{"balance_bias": false, "scale_expert_input": true, "n_kv_head": 4, "vocab_size": 16384, "init_std_o": 0.0, "lr": 0.00834, "beta1": 0.9, "weight_decay": 0.044}
Below are experts of layer 7 (counted from 0) of a mixture-of-experts language model. Rows are named router (the router's row for the expert), gate (a neuron's input weights, with its number), up (a neuron's input weights, with its number) and show model dimensions 0-223. Each number is 200 + 40 x the weight over its row's rms, rounded and kept within 0 to 999.
After each expert's rows: a language model's description of what the expert responds to. This comes from a sample of Wikipedia text that the model never trained on.

# expert 13
router,217,213,143,134,212,227,226,176,273,217,131,180,221,120,232,223,249,172,258,147,212,174,213,250,164,217,185,146,257,244,209,209,147,190,172,234,254,144,186,140,210,190,245,166,164,260,222,158,169,213,202,158,145,195,172,231,231,119,277,187,211,212,184,221,230,205,178,197,136,254,233,140,184,280,229,203,235,263,135,164,268,211,170,152,189,171,221,197,240,247,184,204,109,254,218,145,232,140,154,212,144,250,214,157,144,248,189,169,246,150,178,206,183,178,257,208,207,203,141,189,171,199,206,135,216,211,173,282,257,208,168,184,193,170,220,144,245,213,184,159,192,245,280,228,217,230,251,251,155,141,142,156,222,226,250,162,196,127,204,238,234,265,242,248,194,242,213,193,229,288,172,285,207,222,195,234,175,175,199,213,223,167,175,182,224,244,154,193,167,242,191,191,246,221,236,196,220,202,252,150,219,183,186,185,182,282,219,207,223,230,213,219,97,229,169,101,205,131,225,184,138,206,221,283
gate0,162,216,252,162,222,137,215,188,251,176,178,150,139,172,186,267,168,267,194,265,225,141,266,232,238,172,186,169,233,215,132,171,149,235,181,175,138,185,186,159,260,308,214,258,209,212,214,203,194,276,206,199,131,224,265,206,210,180,138,182,179,221,138,133,249,295,202,241,186,193,241,205,272,282,211,202,179,132,203,222,248,219,259,178,196,239,129,130,186,165,209,146,136,200,176,245,105,115,186,239,201,195,214,194,187,160,212,203,232,144,184,175,233,235,247,210,175,161,203,224,229,206,198,147,163,227,150,194,259,189,197,251,196,160,202,142,147,161,173,190,158,177,301,157,219,165,196,138,199,192,237,233,227,225,169,220,286,251,268,163,149,225,172,247,199,210,175,160,231,240,257,187,166,228,259,166,209,156,197,217,271,297,218,187,242,204,177,210,190,198,194,170,188,189,200,137,176,175,205,233,199,209,111,185,239,226,209,281,196,192,135,159,232,181,214,114,217,228,203,194,218,199,170,231
up0,242,165,197,175,165,249,249,221,249,201,231,199,235,118,238,171,198,129,177,145,157,200,232,172,130,247,253,183,159,101,203,207,225,238,279,198,192,227,199,198,187,207,258,173,208,208,216,186,275,170,204,144,276,196,176,201,262,186,181,201,155,179,243,181,296,153,244,243,134,190,189,211,150,135,140,168,204,165,204,138,242,224,212,193,227,220,187,210,205,210,165,161,224,181,211,218,212,165,189,168,221,296,182,176,264,241,251,259,174,181,192,162,191,188,261,299,137,267,234,97,243,170,189,235,179,165,220,259,142,147,231,230,180,200,172,229,184,146,213,202,218,299,170,167,136,177,203,238,150,198,231,188,172,264,141,244,225,190,170,169,206,173,158,168,210,205,253,219,150,225,196,138,223,263,198,166,122,129,259,288,131,174,177,255,164,199,214,147,146,175,144,145,208,161,230,171,214,206,219,191,225,178,196,258,199,268,198,230,201,227,205,212,244,240,203,244,208,237,253,203,183,176,164,280
Table headers and headings. Table header cells and separators like Party, Votes, Destinations, |---|, and section-heading = marks in election, road and taxonomy articles.

# expert 6
router,222,219,230,171,215,238,214,181,245,224,130,197,192,170,243,178,235,147,230,199,175,116,175,279,169,194,184,168,212,216,240,197,253,244,192,184,235,175,255,228,226,216,237,145,192,193,173,106,207,228,265,196,138,186,171,229,270,195,227,239,184,193,159,292,205,143,253,234,182,264,203,202,191,251,216,213,191,274,193,206,248,142,237,134,224,187,190,179,193,259,178,109,205,227,166,229,222,169,194,167,171,209,197,210,159,186,176,141,217,198,172,267,218,158,217,283,143,121,124,123,183,230,202,202,268,250,161,225,181,183,215,245,216,233,227,190,262,192,243,209,140,242,259,254,225,187,216,227,185,180,188,170,153,276,270,179,190,86,126,221,147,226,222,222,165,203,231,162,189,265,172,281,230,247,205,236,173,197,309,182,150,202,262,201,222,247,137,219,200,241,142,207,273,138,180,179,263,212,206,202,245,175,153,206,139,167,128,259,225,175,178,228,131,181,190,160,214,191,204,171,175,225,166,231
gate0,197,244,132,273,199,126,137,284,150,254,141,174,188,278,261,185,220,236,186,200,218,188,199,282,163,170,183,179,171,169,235,211,172,176,80,132,231,265,162,241,193,192,210,270,184,209,144,156,159,169,232,168,195,214,133,177,208,223,232,195,188,165,164,218,173,135,188,150,184,210,199,183,192,206,238,184,174,267,212,205,174,157,153,178,203,208,223,189,264,182,225,200,160,255,178,152,229,188,213,258,264,250,187,209,148,295,122,108,195,192,125,234,217,157,148,268,179,185,238,214,183,123,186,181,281,168,246,214,202,163,250,197,214,184,164,157,182,163,225,179,136,195,149,189,148,140,187,247,164,272,226,131,217,136,153,199,224,256,249,251,207,143,182,139,175,199,179,234,186,297,138,173,216,168,255,147,287,208,172,228,234,231,145,279,203,189,220,177,223,201,204,240,223,158,180,200,249,146,157,168,213,208,194,203,169,161,193,226,234,194,180,178,181,241,222,274,204,198,196,182,162,193,171,196
up0,144,197,231,212,259,220,226,158,156,82,260,211,273,211,138,230,216,226,254,150,193,217,241,194,214,235,227,203,230,175,220,162,257,216,256,222,239,201,231,169,175,186,227,181,236,212,215,208,259,241,230,193,248,249,223,257,116,176,152,213,270,267,246,169,243,183,220,220,181,210,194,143,174,211,219,252,200,219,183,192,242,266,231,245,201,150,223,217,153,307,236,288,170,117,215,195,163,231,231,140,169,159,173,223,218,183,242,148,209,264,206,205,176,213,149,196,165,187,187,248,203,214,159,174,198,157,233,198,198,252,216,223,182,240,215,172,103,238,255,176,232,173,235,231,152,115,211,251,229,213,134,204,256,202,166,253,272,213,207,225,149,213,132,250,175,195,241,202,204,157,252,211,169,188,158,183,130,189,193,187,185,152,241,260,292,216,214,162,145,222,219,169,136,162,136,107,240,217,204,148,274,164,147,193,194,243,211,196,223,176,190,231,288,199,249,210,185,250,275,215,179,253,173,250
Consonant word-start pieces. Opening consonant clusters and early pieces of words, especially c, st, sc, comm, exp, such as cons-c-ience, In-cl-ination, consequ-ences.

# expert 4
router,237,209,188,142,165,185,195,223,221,301,180,174,139,195,252,228,263,166,254,202,181,188,169,199,132,164,223,127,196,223,235,188,206,179,129,273,175,172,207,222,210,165,208,202,174,173,220,157,234,243,165,182,204,174,99,228,187,169,227,234,172,174,163,250,291,179,228,263,120,237,190,184,170,239,222,221,228,199,185,202,200,189,187,113,233,134,166,169,249,233,188,210,133,166,203,196,212,201,157,211,190,228,241,164,126,205,222,166,247,221,259,263,216,212,230,220,137,162,145,164,177,177,160,138,237,254,176,263,240,187,237,257,121,232,139,166,181,192,195,144,175,193,245,217,132,183,278,185,152,198,201,183,203,267,259,193,140,214,195,200,201,259,246,230,195,210,215,219,180,284,151,215,184,253,168,221,148,97,221,218,192,198,189,104,185,172,168,191,218,209,133,192,190,149,154,226,254,229,190,228,180,168,168,233,169,224,119,235,234,158,258,276,133,176,186,164,210,95,190,105,173,206,203,192
gate0,216,207,179,210,220,241,219,232,184,249,154,206,195,252,198,164,255,213,229,130,192,194,156,127,233,215,233,159,168,227,228,262,182,260,211,180,240,160,225,182,252,217,219,287,197,237,209,162,328,198,276,148,165,202,205,180,264,146,173,171,159,230,178,194,250,172,192,218,182,223,232,234,159,186,156,186,157,210,274,147,191,229,178,206,238,168,131,242,172,229,197,243,179,91,220,152,252,121,177,192,153,198,138,202,182,191,220,151,189,144,199,170,159,179,168,169,234,188,188,243,227,120,213,272,183,190,177,270,158,226,221,203,237,159,182,234,141,212,174,223,135,200,232,237,211,201,166,182,177,185,226,218,150,113,248,176,164,197,235,237,242,136,229,209,124,110,206,133,165,232,220,230,240,229,115,176,243,230,204,183,210,182,166,135,191,163,179,144,210,217,214,211,246,153,135,254,158,216,183,251,237,227,159,128,238,144,151,238,181,152,201,211,186,237,186,262,162,128,146,215,114,133,149,222
up0,188,203,172,210,146,217,192,94,219,238,181,211,194,170,198,210,176,131,124,174,186,190,292,172,187,185,208,179,102,138,129,255,295,234,141,213,179,147,186,158,184,300,207,156,176,161,183,176,266,125,202,143,219,214,237,267,210,203,102,260,217,162,150,177,153,194,201,218,183,205,220,208,199,218,250,159,234,135,179,210,224,140,214,148,172,199,203,168,225,204,207,196,164,249,221,222,226,153,248,234,244,125,185,214,197,148,236,166,253,213,194,273,140,237,237,224,213,224,188,200,195,195,124,179,251,183,228,234,232,198,253,240,234,98,223,160,171,138,265,250,241,184,140,125,258,191,190,282,188,224,186,202,196,240,197,165,245,156,293,179,219,192,210,220,191,179,162,227,224,208,206,193,173,267,263,184,185,243,250,254,223,209,126,231,171,235,161,243,222,164,126,221,302,228,221,174,197,222,235,262,180,206,196,156,189,213,236,206,192,237,191,187,187,234,186,157,223,256,215,166,245,266,227,197
Asian name syllables. Word-internal syllable pieces of South and Southeast Asian, Middle Eastern and other non-English place and person names, such as Bang-k-ok, Kh-uz-estan, Yang.

# expert 10
router,211,256,172,165,173,180,226,154,246,193,207,110,170,116,228,152,238,222,267,175,211,150,284,215,136,229,205,187,214,214,227,171,201,208,138,220,229,172,206,208,161,208,231,131,209,179,251,134,303,210,227,222,142,176,130,166,253,186,240,180,229,201,179,264,323,190,241,235,152,201,186,191,226,213,259,244,165,237,212,207,230,141,196,220,200,215,203,205,256,231,196,179,188,236,215,154,280,178,255,229,116,212,197,157,192,238,161,186,246,208,246,258,192,175,279,277,172,213,139,177,175,175,188,157,231,206,151,230,250,166,185,205,195,183,195,164,264,161,200,223,197,230,233,208,244,235,266,217,133,162,194,215,182,259,222,189,196,141,189,252,191,266,259,265,139,205,215,240,218,226,100,222,226,161,176,203,199,168,204,150,177,142,156,208,173,225,98,168,159,266,158,164,233,259,217,237,244,205,211,200,169,150,172,151,198,225,194,260,273,248,243,259,188,165,170,197,185,156,179,156,169,220,105,202
gate0,166,183,232,225,266,111,271,168,241,208,240,224,144,227,186,161,286,224,148,202,188,243,209,227,198,238,213,230,139,239,119,273,153,238,195,171,166,156,237,170,167,156,226,189,185,220,159,220,163,278,178,216,227,214,265,148,215,238,192,245,160,181,201,205,158,198,235,207,196,132,230,256,242,195,218,99,236,248,219,157,243,179,168,184,142,235,174,289,121,221,226,190,203,207,276,198,195,212,253,231,238,193,231,233,250,251,128,159,150,203,173,217,231,189,242,219,186,226,214,154,233,241,169,190,243,231,163,150,152,197,159,213,212,168,208,205,177,129,219,186,222,220,196,241,180,260,216,284,160,145,210,221,200,155,243,188,192,245,126,277,266,196,241,218,179,202,161,224,182,176,209,186,208,232,163,153,269,221,150,238,216,180,250,115,128,161,225,167,223,233,144,182,254,284,254,140,218,200,169,220,258,201,121,179,136,173,226,175,217,252,144,162,207,107,179,208,235,134,176,251,193,188,218,194
up0,251,210,228,102,282,184,178,155,242,196,201,170,175,254,192,238,206,179,159,216,229,168,182,234,180,283,223,221,261,265,164,148,206,183,304,208,181,148,228,221,139,213,252,205,268,216,162,201,175,249,197,242,181,199,281,197,149,254,168,212,178,225,225,226,139,183,184,259,203,148,152,201,205,172,228,190,175,245,238,179,245,122,228,131,163,250,249,242,210,189,196,221,231,216,208,130,228,272,187,128,206,164,285,171,166,227,162,230,200,159,193,257,273,170,177,139,169,154,215,235,291,138,155,165,191,139,158,161,241,195,148,178,128,192,192,257,204,215,185,246,215,258,126,294,154,221,195,178,221,212,165,127,159,192,191,159,204,256,206,218,234,166,202,248,238,207,216,197,199,175,231,111,255,207,146,191,225,244,254,172,157,225,246,150,227,211,202,135,192,107,189,219,229,193,189,161,171,240,208,180,253,211,229,239,176,215,212,229,224,176,101,209,215,217,181,137,247,158,261,210,197,215,196,225
Personal name parts. First names and the following surname initial pieces in person names and lists, such as William, John, Thomas, plus comma or parenthesis after names.

# expert 3
router,227,223,195,181,210,190,248,182,221,268,174,215,191,118,184,179,192,153,231,164,264,141,295,230,154,224,250,165,254,266,249,175,157,247,166,253,264,188,178,184,217,207,196,131,219,224,196,135,243,300,227,231,172,237,90,245,202,179,240,169,199,180,154,214,304,209,255,295,113,211,222,190,182,185,206,272,149,252,234,160,207,153,180,185,240,192,238,242,186,260,261,196,122,210,184,174,203,196,139,213,135,220,204,174,153,190,217,176,298,160,191,241,166,188,228,253,211,191,146,210,209,219,216,150,249,282,172,256,221,208,229,232,170,260,224,145,233,155,205,193,210,173,206,274,179,225,249,260,178,188,208,166,220,238,232,220,217,206,182,228,207,237,256,260,173,234,199,253,187,219,195,193,167,247,173,222,222,203,222,162,144,186,235,157,252,270,151,179,203,219,165,169,299,207,120,237,225,193,225,142,159,207,246,159,163,260,186,205,217,175,246,209,139,179,171,153,235,156,209,175,201,174,137,183
gate0,258,125,198,217,195,152,215,156,242,198,167,166,224,196,241,246,221,227,250,204,322,241,171,190,190,236,210,232,189,171,232,157,143,179,199,232,127,226,229,207,177,251,192,209,194,189,165,192,196,241,261,207,185,179,186,108,223,160,250,193,231,113,141,226,199,187,193,234,172,197,215,233,228,204,180,259,197,201,259,215,178,256,254,236,274,210,230,206,190,211,146,196,225,244,263,230,211,234,227,131,201,162,126,202,240,163,216,108,153,217,265,245,157,251,247,222,207,249,192,194,217,232,196,231,118,209,199,216,191,218,254,217,235,233,206,214,203,267,144,187,227,241,123,201,213,205,199,172,228,125,202,220,264,117,242,192,225,147,166,185,279,203,201,248,163,244,236,175,223,152,171,167,202,199,155,134,183,255,181,204,218,150,197,184,221,123,184,187,143,231,292,227,229,176,110,138,174,166,165,220,224,146,203,247,100,203,136,156,238,236,203,77,191,208,226,160,190,204,191,192,191,192,212,305
up0,216,254,154,117,136,306,165,267,245,199,168,169,223,284,173,165,144,159,168,127,132,204,182,151,232,206,171,157,224,214,184,210,199,161,170,137,162,220,162,177,230,118,197,201,265,177,177,194,253,157,214,263,232,188,224,206,241,223,210,223,183,232,200,239,237,260,188,198,225,224,135,235,180,274,207,183,225,169,120,145,157,224,194,174,181,193,156,133,173,174,243,213,227,193,184,130,226,182,227,212,254,195,143,209,222,169,214,253,222,174,232,151,194,198,173,162,197,192,251,224,242,230,175,269,146,128,167,161,207,252,178,187,182,162,218,273,229,171,186,122,213,260,127,200,244,137,180,169,163,137,140,196,188,209,125,226,217,217,227,165,181,159,206,129,159,193,223,184,186,211,178,141,213,117,237,225,216,211,209,153,256,201,221,290,185,162,178,176,181,164,201,219,147,196,177,168,204,252,263,147,228,145,156,148,246,137,203,157,208,246,190,244,202,122,159,114,227,136,284,189,225,187,164,185
Sentence-final punctuation. Periods ending sentences, often fused with a word end (s., ed., ")."), plus decimal points in vote and percentage tables, e.g. 1.3.

# expert 9
router,248,199,234,103,158,194,280,216,174,284,195,233,167,168,165,155,224,224,238,153,175,113,182,199,158,231,197,181,188,236,245,143,241,251,163,219,219,156,255,182,205,192,235,182,119,234,235,167,238,235,192,214,180,163,155,210,206,171,257,190,185,184,177,241,249,272,257,204,118,267,173,181,170,195,210,256,257,242,248,184,202,197,155,162,249,164,130,245,178,165,182,224,155,184,226,178,265,207,207,205,141,248,214,143,139,144,180,187,244,153,167,252,252,194,232,215,191,164,193,176,247,155,183,163,208,243,194,288,230,186,233,251,109,134,199,182,237,191,241,196,105,215,255,275,140,247,226,171,187,167,228,167,174,231,216,175,146,142,169,260,273,229,259,250,232,167,269,178,297,263,123,205,126,232,223,223,196,214,172,173,160,193,192,195,185,251,172,226,212,268,177,187,222,147,184,151,210,178,211,208,207,208,218,186,204,216,155,236,206,154,242,249,139,164,167,201,161,189,184,147,132,234,191,220
gate0,204,180,206,201,177,213,224,247,229,196,188,269,189,205,169,253,194,86,133,159,145,182,281,179,167,232,208,190,207,246,221,170,216,205,221,153,183,178,148,213,226,178,151,232,206,185,218,202,205,161,188,175,187,134,132,199,237,180,199,214,110,154,262,199,194,281,228,224,235,183,180,241,169,180,225,258,237,216,225,203,188,173,126,236,293,205,175,232,144,300,231,269,169,148,268,237,166,234,229,237,185,199,164,192,176,243,169,143,271,134,238,261,189,214,212,206,240,259,134,195,293,259,189,171,201,223,194,270,208,167,102,291,175,187,285,182,224,223,154,206,146,204,219,184,176,250,228,230,223,226,160,177,214,240,219,152,227,193,171,209,253,159,193,175,249,139,129,233,200,250,155,181,181,240,206,178,175,259,149,152,148,183,178,205,168,187,256,226,174,269,188,125,188,205,226,181,147,181,140,236,144,224,226,203,203,192,171,166,224,202,224,244,287,230,136,194,132,177,212,126,180,183,238,252
up0,237,224,191,134,172,172,243,192,176,181,223,158,248,238,210,157,138,196,221,236,235,193,175,200,224,139,273,198,235,205,218,167,226,196,283,200,248,296,218,201,229,193,175,182,138,187,221,235,210,160,171,181,162,222,260,176,153,248,185,187,82,186,190,232,235,150,191,185,208,227,216,225,175,175,231,130,263,192,202,181,216,177,181,141,149,209,208,163,185,167,235,211,208,197,192,191,182,245,225,182,125,224,198,65,175,206,253,192,227,126,207,222,213,189,129,190,219,216,226,254,150,191,212,243,210,219,54,189,179,159,215,183,237,192,213,90,215,205,176,145,200,233,187,203,175,281,211,160,186,128,120,138,114,239,144,206,177,146,232,224,129,202,150,199,170,122,162,159,237,176,209,230,169,202,217,208,239,208,226,207,216,225,230,199,249,245,183,133,209,120,247,145,172,224,174,165,244,221,182,152,172,188,254,218,159,180,186,129,189,150,288,100,181,197,160,220,231,203,157,220,227,208,196,261
Mid-word consonant pieces. Short word pieces inside longer words, often consonant clusters or syllables like fus-el-age, tr, sk, athlet, log, especially in aircraft descriptions.

# expert 1
router,189,210,148,184,159,193,191,214,268,244,219,149,262,173,165,199,218,202,234,135,219,186,190,210,178,239,184,175,234,208,185,152,204,216,187,187,215,149,289,248,180,188,264,108,187,231,188,142,140,239,255,227,114,204,155,222,156,125,237,162,258,225,112,288,273,179,184,298,170,195,200,274,184,237,270,197,210,233,164,223,242,156,119,134,250,235,210,243,162,274,227,195,191,176,223,146,202,195,239,199,110,245,212,134,202,164,195,166,216,187,240,259,166,156,241,249,156,190,192,164,216,298,176,114,203,259,161,238,211,110,208,194,163,196,221,172,221,179,255,161,225,220,255,234,245,223,201,245,169,194,212,206,129,211,226,139,204,210,255,261,258,260,244,199,148,218,212,261,210,170,200,195,235,202,134,248,190,110,217,180,180,208,190,204,194,277,203,210,175,234,184,203,217,185,251,206,219,178,265,176,203,159,201,177,171,223,163,241,245,244,189,221,194,162,150,215,190,116,211,203,154,182,246,190
gate0,188,143,191,224,249,213,203,117,290,200,236,201,168,167,146,138,171,194,232,206,148,212,208,204,203,201,289,191,277,195,240,201,226,249,170,199,201,306,263,175,213,204,190,175,236,228,220,189,252,170,189,278,251,126,152,134,148,223,148,189,233,308,180,243,147,149,170,208,233,219,241,216,200,187,180,190,197,219,162,173,157,154,194,183,194,169,182,180,159,205,174,190,191,182,229,160,235,175,248,230,96,206,195,254,211,197,238,223,161,185,208,232,233,134,250,283,137,196,214,152,237,187,206,192,242,185,225,244,281,150,237,164,146,161,183,172,221,292,181,201,164,196,233,244,238,224,176,136,190,175,197,225,299,175,212,200,182,181,220,184,188,206,272,189,199,243,133,191,243,230,144,190,315,170,163,244,236,220,159,184,246,213,274,224,204,204,233,213,227,188,197,227,167,167,259,145,172,175,191,237,125,112,220,223,168,253,271,180,221,202,183,156,154,180,124,279,207,194,266,188,237,217,237,208
up0,175,202,258,154,129,190,162,209,152,131,161,179,157,186,279,163,195,85,228,172,179,213,131,199,162,155,130,165,191,273,175,150,192,213,188,213,209,158,207,227,192,252,200,197,176,199,190,249,279,221,194,164,238,140,286,188,245,246,187,178,180,182,250,214,161,206,207,139,174,295,156,150,274,161,185,257,210,220,226,177,146,267,247,162,210,139,162,146,253,246,165,176,165,183,173,223,212,211,199,260,237,147,367,162,153,235,242,233,239,200,204,177,189,226,194,183,185,230,286,192,179,255,187,257,183,258,137,200,169,192,249,255,241,184,182,205,170,244,235,214,251,226,164,214,118,242,244,168,207,183,221,177,193,180,197,210,149,193,217,198,255,206,169,188,153,192,233,188,179,164,168,144,203,181,223,207,216,189,174,209,187,229,156,187,285,113,226,226,266,219,161,243,218,161,223,238,268,186,100,175,288,168,218,178,228,146,219,179,213,154,207,228,222,236,221,193,154,201,236,206,176,218,191,183
Non-English name fragments. Word pieces inside Spanish, Hungarian, Slavic and other non-English personal and place names, especially after accented letters, e.g. Álvarez, Tomás, Vitez.

# expert 8
router,284,195,209,129,132,188,257,192,204,220,194,113,204,168,207,158,204,224,293,151,229,210,222,187,127,204,227,135,254,232,201,205,154,228,201,149,160,142,211,194,226,217,212,190,184,230,217,124,185,242,202,171,128,200,155,230,214,153,321,138,279,207,180,254,247,175,178,196,165,189,211,240,198,176,216,261,270,254,257,176,184,149,171,151,230,196,159,213,197,212,210,224,196,218,203,152,255,214,170,223,159,237,274,163,182,221,176,160,182,139,211,271,203,213,230,189,178,155,139,207,194,207,154,155,283,230,144,247,228,218,251,193,207,235,175,121,262,232,145,159,166,165,225,195,217,186,248,257,152,158,230,189,223,277,208,162,173,184,221,294,183,307,269,270,133,249,200,201,239,211,190,218,183,274,231,214,200,157,225,127,163,176,163,215,166,210,145,195,168,227,142,180,239,235,167,200,240,233,250,165,189,239,190,179,176,227,158,169,247,215,237,186,128,182,187,157,255,150,193,184,133,235,193,236
gate0,206,197,258,234,176,254,214,220,239,273,193,137,213,184,215,229,138,213,166,210,210,255,180,164,189,249,179,212,161,251,224,212,150,123,213,147,219,159,203,258,109,197,245,137,299,248,197,163,280,230,221,213,165,243,171,185,140,183,216,206,134,199,209,179,207,127,175,219,208,166,199,134,170,168,141,244,200,179,110,205,88,173,149,200,185,213,210,214,158,188,155,232,203,216,304,219,89,156,233,176,191,144,248,243,233,144,255,214,221,216,186,172,206,184,166,157,175,139,213,225,216,154,247,160,189,223,230,195,209,143,224,265,214,189,235,243,125,121,169,224,156,206,275,241,214,183,247,185,194,265,228,147,211,212,185,172,187,201,220,237,194,198,172,180,201,177,206,190,106,193,266,251,132,207,177,248,218,194,146,164,194,167,180,229,186,229,195,228,165,236,135,215,176,181,211,212,201,147,207,153,192,285,216,119,202,218,178,238,191,159,221,261,102,179,199,210,193,229,206,212,201,206,183,79
up0,223,134,180,124,94,154,215,203,256,272,223,197,170,260,150,183,220,256,123,250,238,186,185,217,187,175,209,172,183,235,207,252,227,180,223,197,192,212,196,197,244,133,161,241,191,242,103,140,180,239,216,240,158,141,170,235,216,255,171,104,250,187,150,197,278,154,201,153,235,187,208,229,153,170,218,158,181,192,171,200,185,244,189,137,196,236,220,181,142,222,195,173,194,255,193,227,197,209,96,137,180,180,163,189,168,131,175,194,250,197,191,255,202,189,157,200,189,279,171,206,236,173,198,219,165,167,237,140,240,189,191,168,135,106,162,200,163,159,176,155,198,247,234,202,144,185,273,245,202,228,222,228,99,182,194,190,208,200,195,229,214,232,197,335,204,194,172,254,180,239,284,205,141,209,181,223,255,229,219,266,252,187,180,275,242,170,157,246,167,222,196,188,274,193,218,151,250,213,218,141,133,247,191,139,186,206,215,250,205,197,266,245,137,220,214,216,213,191,157,212,224,163,220,193
Headings and paragraph breaks. Blank-line paragraph breaks, == section heading markers, opening quotation marks and first letters right after headings or line breaks.

# expert 12
router,318,227,181,193,152,225,208,243,230,284,186,161,213,198,189,168,190,141,238,169,255,199,210,208,149,205,205,152,269,266,196,249,118,172,230,173,209,140,228,179,219,206,221,192,215,190,208,153,196,243,236,219,138,250,165,213,164,181,249,272,230,201,184,251,246,225,244,192,116,182,163,236,177,247,179,241,247,269,162,185,236,185,132,110,205,182,186,205,198,193,250,148,143,221,199,169,278,233,199,224,173,210,244,151,167,175,242,143,214,199,178,219,249,234,214,217,220,185,163,193,180,201,159,141,246,243,188,239,189,192,235,171,106,191,184,89,211,188,219,162,228,195,231,256,146,201,195,194,114,228,199,214,206,206,263,182,136,104,107,193,243,257,196,204,144,246,182,241,232,188,152,249,248,248,213,209,222,142,271,214,167,192,191,187,244,292,161,231,190,226,98,140,185,228,129,155,169,167,213,240,182,176,235,176,206,237,199,189,253,206,244,169,177,175,201,184,223,186,166,230,146,296,180,220
gate0,217,238,207,234,164,147,109,109,148,185,178,300,228,232,252,161,173,246,207,195,244,259,211,177,221,255,233,154,182,201,203,182,229,177,172,154,268,197,188,196,207,144,180,218,174,181,235,202,221,251,182,220,193,233,186,217,193,221,287,195,267,184,181,225,161,126,194,188,201,225,178,159,170,225,177,149,159,265,122,228,194,183,154,149,223,203,201,257,178,196,222,213,207,216,212,152,243,284,172,222,193,165,231,150,180,204,293,251,197,246,188,213,237,217,194,222,218,201,252,198,272,190,177,195,219,245,148,211,216,203,264,154,171,192,211,240,208,174,283,183,169,204,147,236,304,203,153,179,196,266,173,188,258,228,267,148,94,187,159,212,240,231,171,117,183,269,179,222,173,161,142,226,144,92,199,223,124,243,182,206,195,175,171,176,140,208,210,160,173,139,167,244,177,277,202,252,240,182,138,238,159,140,177,158,174,223,165,203,175,236,204,260,225,151,199,274,153,164,242,211,149,217,142,223
up0,172,147,214,111,227,153,216,216,192,154,290,158,264,236,161,290,243,165,211,164,194,169,184,234,161,174,201,176,231,191,246,220,263,172,258,224,238,202,243,151,136,313,211,163,209,187,164,162,191,226,265,174,173,213,223,189,153,287,212,155,228,226,159,237,185,220,232,247,159,254,273,220,243,161,241,205,243,218,181,208,190,176,183,233,209,201,158,271,224,186,234,154,209,218,249,254,190,202,196,198,154,163,258,101,137,237,172,212,248,131,161,185,180,207,149,77,155,201,230,222,127,158,163,174,177,202,259,192,75,184,134,194,196,174,224,235,200,179,206,189,216,147,169,223,214,217,224,173,163,201,128,257,178,191,228,167,269,144,270,177,201,177,222,189,179,252,235,198,189,179,211,200,250,199,177,181,187,164,219,212,235,136,292,207,221,216,132,299,188,225,233,249,219,236,233,131,208,223,153,165,208,178,222,177,184,244,210,186,249,210,175,260,183,207,181,221,245,230,199,207,266,147,234,163
Mid-word pieces, spatial adjectives. Word pieces after an initial letter, such as -ing, -ine, -ess, and spatial or descriptive adjectives like long, low, near, high, deep.

# expert 7
router,314,217,195,178,185,216,171,123,237,198,176,147,155,168,206,188,230,169,228,174,264,151,262,177,200,262,137,176,235,279,201,174,189,262,130,181,192,110,216,241,197,181,183,118,168,152,200,187,203,301,182,218,149,200,157,212,259,154,234,258,215,248,96,244,218,209,237,231,154,212,194,175,149,183,191,263,201,231,135,236,202,197,152,173,248,166,196,264,198,255,255,135,147,231,173,141,170,199,185,183,138,198,231,159,119,222,167,142,225,202,216,221,160,223,220,216,186,170,130,237,225,212,214,197,228,223,139,230,229,215,288,165,193,245,200,196,181,245,192,249,173,205,221,195,181,229,218,216,154,212,194,197,238,220,283,201,175,161,161,230,246,306,247,249,179,223,237,234,216,181,186,262,108,190,224,230,187,197,269,142,245,221,230,163,158,208,161,136,156,240,179,212,224,277,188,156,231,163,213,183,191,200,212,138,174,202,191,205,257,269,211,234,175,184,191,221,230,165,149,156,130,267,156,231
gate0,181,139,263,226,167,210,164,135,196,262,199,237,121,198,232,177,161,204,178,249,221,231,232,216,177,202,157,219,237,233,227,152,204,193,223,226,222,185,152,231,228,172,234,198,217,175,155,134,252,260,196,179,214,204,236,77,223,176,172,250,180,176,218,198,169,263,172,233,158,259,181,243,174,217,222,156,234,169,142,206,196,159,205,260,212,213,231,267,196,317,167,165,210,196,234,255,200,224,187,243,227,137,117,181,180,247,112,136,225,168,232,217,154,124,212,235,184,234,214,211,248,233,66,205,142,262,200,169,197,206,169,268,273,235,240,191,199,142,282,178,238,208,242,223,241,160,146,197,251,260,173,207,198,166,149,180,234,206,262,241,130,253,234,189,238,237,202,173,223,185,144,276,181,155,247,250,162,192,200,175,194,198,170,190,240,184,152,206,226,192,146,154,166,182,174,204,159,190,173,190,192,153,283,241,226,224,229,237,186,210,197,243,215,184,212,138,205,209,212,311,234,150,235,125
up0,185,224,271,248,155,189,168,183,211,241,249,209,239,292,229,243,189,213,279,205,248,100,141,240,178,235,169,174,185,162,181,250,118,271,206,194,216,197,185,143,227,188,293,220,126,133,163,235,232,216,224,222,263,136,206,161,206,170,257,182,252,205,257,193,163,239,232,196,270,209,219,202,215,260,233,212,142,274,211,140,145,278,175,212,163,250,205,250,263,248,202,151,212,234,213,191,146,184,212,174,218,154,242,221,206,278,144,205,205,202,206,222,177,196,183,174,204,272,177,121,148,211,156,182,211,204,213,195,207,174,163,135,207,235,248,282,196,222,222,188,223,156,217,242,236,297,187,161,178,176,238,127,196,143,139,182,210,245,129,276,206,237,184,190,269,185,192,202,200,198,193,227,199,189,222,213,212,225,230,137,209,190,261,185,213,222,243,94,225,193,217,186,122,215,216,207,178,237,294,227,196,149,217,144,155,200,258,187,209,175,188,211,175,209,232,154,145,232,260,171,197,197,202,291
Prefixes and line breaks. Word-initial prefixes split off from verbs, like re-jects, dis, un, inter, pre, plus line breaks ending table rows and CJK byte pieces.